Weights of a small mixture-of-experts language model, trained from scratch on English Wikipedia: 2 picks a token.
Below are experts of layer 9 (counted from 0) of a mixture-of-experts language model. Rows are named router (the router's row for the expert), down (a neuron's output weights, with its number) and show model dimensions 96-191. Each number is 500 + 40 x the weight over its row's rms, rounded and kept within 0 to 999. Numbers have three digits each.
After each expert's rows: "comes before" lists some tokens at least twice as common just after its tokens as in all text; "raises" lists some tokens whose logits its average output raises strongly, later layers aside. This comes from a sample of Wikipedia text that the model never trained on. Tokens count by the router's weight.

# expert 18
router:548436511484546458476518459500443479419517451530562604438527469508500500466528520495449430476510524484446520546491563456478598583443481483465516467490448516527502443457541536461482559506395542507494502501554544512483497500504514446523529416527508479527545537486535602462433487432523489509
down0:624460517467513509507483469478486478511519510500529491536509446517456520512549497524492518524489467483483484488538469521520438499545506430477551472480496510527491557437427485440459503459531483457519319467528497600510492515478503504493471508460464493490642492548518520421473469449506517369
down1:518481517480499495500526522530457504519465513482520472493524452455528467588435538533477466490532476525480503432476485536477428460452519558452436533466471471446528597571509432495468460539510562488472467491446551502483516456491480570429426479513429528490516558483524550536440448486511542532
comes before: " ", " and", " a", "000", " which", " he"
raises: " ", " a", " or"

# expert 37
router:521489520507508440588495504503537461562477469415573463490466509528512505506553483510526445485471533540426530494435484489509588445457499524505454511465517485514500518488466493484508483482582532566501492465459493581457523421428498533467497492471492426441431489502554494505512512555398510524
down0:516460456456460453553489463425497441484477447483478543469465509521531578498476422547551445427524451534549482538445550495455515435473507521541491461504483490460519458509477472506525483474512423619441462467460525527529436458479460478463465497456546436528519445537516521571487504567439506458
down1:573500494551512559454518604503451472527474469487439557489475540475537545490480522559494534491494589561533521504509507452578477457495483536434475459538519572531499490519479519499475528540499486464581492484541515480579460513504512519485522507437522441437510472551477492514438443535456490530
comes before: ",", ".", " of", " and", " in", ".\n\n"
raises: ",", " in", " and", " from", " (", "."

# expert 3
router:562419555491519469481494449506411526510530469471484476604527478479500530468419505507453437585510492441535532471562491552497491519516548503514526487467411462499501485531423496562501473510505504508494535576511494534435495455536482479423526562510465581492448524506458470468481472435388461494
down1:541476408523483489494566457430465522451497497530504467485494491537500545501491481480530566506526613480576531547501479471514440524569481538511552438527498527491542432540532530577445515543528468507534439487496478497500545534413499514521475581471459539562540390448518509583446522484498548507
down2:536477521600505507512497552508433564529499508562526520493508500482415553538402478486546498530459516514447412453495481494518473450513506573532485461556524496465467541469543490497432505498540567510471516537488492481570474571514437499548454541397548453512469524498462480491522509487514414474
comes before: " ", " \"", " List", " •", " The", " Total"
raises: " ", " T", " D", " Un", " C", " N"

# expert 29
router:509508600512460536519578487514541509465456491487492509391476460480533520485499525456416484510535534392531470538568473482550528542523500581512535470518506456499500427464428487535508533466456469520467489511500468560486457465469536497467513549526545503466519534480497524479534504460434447505
down0:523511528597469540442525470479462440481502350528594507525401551469488457525521422531474498535497514525499541500469586515488519477481533450439466450452527451522455494450529501529493530436539541517586542487529474553550485469540536544543422454430499546441549533465485499462494497434503482498
down1:512512495541462509483560474462521481546485551484549504553445450535509489538499539548520537451462527451422524485464531516526586538440556448478529445506517448474453476490516508503536541520518522505447534465510465488532516473424477466452549529469504504509460603536418484513540456510473529483
comes before: " The", " In", " He", " It", "0", "2"
raises: " He", " The", "5", "2"

# expert 10
router:588539480495457495588535513509483499476401509423547513538546557519569523440512518500560452442503552557470478506466525500552523453498489558458544516458427476496503536519447473510531449519531576461517448446429472582519510468474461547490443502555488447446489512505524462519525535578457559533
down0:465475535576504511504516509502493450553452509583468580499516444476492537511578502471454496487488445495478496540416528511514481569545512532540440460502511512497520494548536537446517518569493468489496584516578519500571549453572476548468532452447531481506450434523515519508514489472479463477
down1:432469432558502500518526533500486453550494518500495536513484499537495398555456565481453508536555536513527518456447425497444519585496531446472529442439456597449509462552485511575519574486464458497505477434560520554505496591545520499508574495487500499491467509516486510449583464492474562516
comes before: " of", ",", ".", " in", " was", ".\n\n"
raises: ",", " in", " from", " and", ".", " as"

# expert 28
router:492485475483402490477507479481479500500427553540493426497499487503503498519501609506466487490548433413477531499518467537472489515536435435460482482543552543483511539426551512456540462520469524478513468536470529496537513564456530550497509468515464516538469499516474470508565568510530503464
down1:527471515410493540452473461465578514471506501461443562465518524521480479466627475524520572565460476484521490528506462508510497538501465567471482495526575509489461508471429493522507550529540533460560518529494439479454468526485498510500557519474521490464517498519522542531576505515480487394
down2:535579548514509496446473501516480499464456468522489485525423506469506474496548450475591456405536481456430497477529495502484519472511502468477449448425517544544480515633465505525524442524497471510529494461562560510502525481464455495526517436518449511556475476508501515492501462533460438539
comes before: ".", " |", "–", "0", "5", "4"
raises: ".", ",", "–", "th", " (", " May"

# expert 5
router:520460467533551523500538510413479581498480457594469503537522453446507542505461526506540507505492520460573519464548501572479545548493437479502500472526525486512444529539483568546429516398475567484445505467535546519579516571469527541493464529475507552508495477569504443472502456440566509572
down0:471535513509476506403541516562461513501574457486479596514456538511493511469507520426498509516479520509520530544525437544534452464502533555539499397515485471500538461431516498470520490533545526480512511482507536527435521525486516497512448464463492598475510503423457460459552497488467487492
down1:527482497574511462509502496502470486458520338487477497504477445568502541524442498464516559501504524496503461503506517517431525473448462452524515450479434532493496497518547424477442457531520428551544515463492512547485501495538478469536487540493522524569675548436520427478482459517437458484
comes before: " ", " —", " −", " +", " W", " ."
raises: " ", " —", " –", " -"

# expert 35
router:491485520558475537450578494468442439530419475503472442546555556526411463444519461486475419523519512499495454514543470502480522512512494536549572444493579541464454519505486503508548540499448492535475441523441460482487426515432499466475436556508501462465520496538529507526526557472535515564
down0:511433484587472538561477447517459478530455521520513510510479487432508466505423506523524500594502450446602466551548515504451544455471536428535507477532501545470471536499498553494508533534443519527484433538452554473534486506516473494393531535428477510465529463480460496476510521521500474520
down1:541408535520521447413529538414485522521517399515468409483477496487511498527532535520478437424476526505586546466522495478437509465574448517522480460517592457458504493515513399572412486476511576488617512455564445462527514528506427468451479469547510458487569543534511487477497475533507502544
comes before: " ", " —;", "–", " |\n", ")", "000"
raises: " ", " P", " T", " to", " in", "–"

# expert 20
router:536542473455522504534538458446498552514488456548531467536513499496494491499473471560517540563373574493521533472456497458556492480464478479441453420557510449584517542523506499510518460547527540522556537516509480600520531495508459499525489488543549481532505524467437469529484563571589555559
down0:508533485531532437554424471455466490543561516495485551488459473540443528473472522558545458452594537429430420527410526455473466496460517477498562559556447476482503558557491457457522420446515482595454459432451520520476528509528455543470523562506528557520505506486550476521514492538453484512
down1:483420535563507473495480422551469491522456384464491484449544559536515471523518487505514532432441552481477526445497523492516546500530493467472539458514506488467439550491509477509455448456579459538534512475524482456558485480523455557543474500635467445552539404507517487469475533568452441512
comes before: " and", "|", " but", " which", " as", " with"
raises: " and", " with", " as", " (", " in", " a"

# expert 27
router:495498468423487508498518597511527518466469548507494516505499434482590526518567472503489460522487531454449584458415519480495478449501533451535497516469511512509476503550504447458492492489474480487537585473499456442511503451485478397544541538495493444477518544483447505428449563578561431502
down0:522501562568491439502471585475529496471455480519479478551492464446477510554498454486480464487562540518542500558496464414494464469445483536479444463546512456465416582515468519426498393505527560534544534519473478479523492504442533525503488534533531514441418517477464647482459541478567593445
down1:481500511494501478476462456551478472498515396506546488512546537497548430483542513455495493487566496489514467477501472462475579483463420409521449437456542528525472607541550540573489486484403543540523454476455552486504477488535459484513479529489489423501531527504508499483462512516567532570
comes before: ",", ".", "\n", ".\n\n", " and", " ("
raises: ",", ".", ";", " (", ".\n\n", " |"

# expert 15
router:483469478519543456496435541528502515498571553517574512544479433504555559543546536414522481516487513457511529462411518486516601455474495469573496556514433487540545456514475523430519423492502480541542538476518479456454490555487477440516511489466523491542482455455501515416457471513512485528
down0:490536483531481531516525492590513543525487453525574497494520542448503472498502504416457508480443386486495493595537508506439498513447506513444456450471453466542516493531497540531461609511566568460501478404446467517520504465536547491480587512495563498513547544508479461458494519482546570552
down1:576519461522479430539490545548494562491436531471482505484480467556568484492518498591535454462471464460499419525476491496444515425563507479479516515514474537480474560538542509472476462445478482499533448474517489469468481476481483536560503574555511424458610532464446542460443485540602542394
comes before: " |", ",", " (", "\n", ";", " –"
raises: ",", "'s", " and", " (", "/", " /"

# expert 38
router:485519446548507445467459524431498501488494567511514510481549465509490507501394558494517510472458504556435543459460491486461501439475509476469422545512527459487527521453543476541534557489590494520473559575535506568409463545477457459448519513523493486488453448564500491558485519531453516526
down0:577548500459502542494488534476489445553467513520381468506483550502478451574519483460519494475542434454497485506561484508522538453488494507467484549434516552548514458517493494422510482548530419529473462476440445551519432461474502486556521430448500524572518526536395494479490551546509514522
down1:460509436461477562497563477500511443503485411431567470501472517509529512506561502482495480458510530506511465585540488521504467514521477547513530525551569509458424541527470473477510519524439517472478420502461433449519506485550548517473547487558493521540516530553426470476518528431558463482
comes before: ":", "–", "==\n", ")\n", "\n", ")"
raises: ",", ".", " and", " |", " |\n", " ("

# expert 33
router:496517516491513559453513488536519508526511502496530592503495583461510527507482482588461571473447487498591395520538456533508575558506522529553487436514549501507460481486543525515554491517511490493560531463438505475496571556524525518438543426489566489481507461466470520509500534564494545431
down1:509456468523460571533412418518536553478513513506555506559520487505528495491446604469514531497455482496519506423428466559419523499439479556411527529516552450552492508447475490515477428475552516540491434498555498504531525569448474481498527491488539496480349560452510533459448570429559537548
down2:476390503528516451527498501534493506417484606575517496432499471492503498496544515453456499510475452530455456485557565570437456528576495466452454498453503493516506453501473519529535506480500598508455475453446530472526497430516522508525498484460504560506477524467494528469502458445486480654
comes before: "-", "|", "==", "The", "===", "In"
raises: "M", "A", "J", "B", "Med", "D"

# expert 30
router:445462487468530469557441546496518487509533482558556544527537458514515517625534541421560495469510568483512531458457566539469589453519499452541506481516449449542530545516516447474459457451521500470547542471556473455524502465506469499552452505575526466477530506444517506447470451510553471507
down1:493492504490533443499535523465494594528515410465445443439448477438539485482519483457496482509484550540522548541556456483489518521478510469535529488438510472537522467487558445491541481474477436517546471428569462556478468492470508517487473524541584474475621480513503494474445491528441480506
down2:491508426475487495442456523520483482472494535456463455534466520540584500528469519574531477382475523489467545528482458441522478464534521468543438504466537512469432523554482449498436476549558457577533574550530425511500452505416492483488466577589545425507504506427486495452462531544454491471
comes before: " |", " (", ",", "\n", "\"", ")"
raises: " (", " and", ",", " in", " /", " –"

# expert 24
router:497486551523526550473500554519507537568474481571574469554505526514558445547552474476505492533506515509484536548558556490550459530492451530531488516436508528542541514460448495463466482537470551497495574487501540591454516502481510550491469462526536537510449535476525530546573387507542607508
down0:496504514541554558527436460555500492456519410555575486392509458487489472512464517512542426501511496568568439552523509520440409503424488450491489502479495456500438468495520501475547474531550491529468529475483502533484444464513509475560469453501514469469468489484452486497439436467499492508
down1:453538453502495490479462507439475480448524321490506437555540496519477560600534521475537516487524499537484507479466438534410475504499486473470422516515466502530467536562490526443519502473504490508457496501528445547459554548523478485551515523478504559556669475550506439458507468479480452559
comes before: " to", " the", " in", " by", " a", " on"
raises: " the", " in", " to", " a", " with", " at"

# expert 4
router:545536538543490440496438461499486464482510517519479424591524532472415487476479449462508462469525522477490523556537542467476438483539564504545518416492511463483521518487519458518465524525522502519483545561489482558481436572554465540528430506511478521480471506524553496571560518477525554512
down0:416537410474512487481470470537621458472459614490523483551549500530506440499399503519528477501550493494510503520461512501551495553465444513573496457480391501502549483471495506452492505520518507493464469501455442559471533504460519474465461513465481496513410602543496483496562510493466534526
down1:550465470486524540447474488468540567526451498546419504550469559505464490577510569543492560578444547469526531534537444510545519499467575467464522485506515496536522525510444502446431560533538439516492414528468502498572541503453526518436503450508409527479418465519522545561497487466514488544
comes before: " |", ":", " -", ".", " by", "1"
raises: ".", " and", "-", " (", " to", " in"

# expert 12
router:601500485483513405507447540517473488504521513500496490494542524441506558487501557422497559456521522463485541537444442509475517489515508428529527539491510474521469525568521484590512520508471479535516553520505444468415491521527508389483450531557496502495529549442479437417421503503412502574
down0:465506524429542431518423547457474459542482479432448549559531479456507494574548516526495483495554533485473535454449539555546523474565543557594424454535534466496560506545593493473464431471455557560512484492531552560453488474488497499523474589509535484508486524488458498479454495494502562515
down1:476516454480495510503455483502459483491520517588475563477487490513551558476522497542502411516527515518470521536505461522530487514437512497522492480528523442498406445514450525545523441571439535504481450461542542531475469477471495478499525514525419580531442493553511517505526507556523605516
comes before: " |", " |\n", ";", ")", " (", "–"
raises: " (", " ", ",", " and", " p", " in"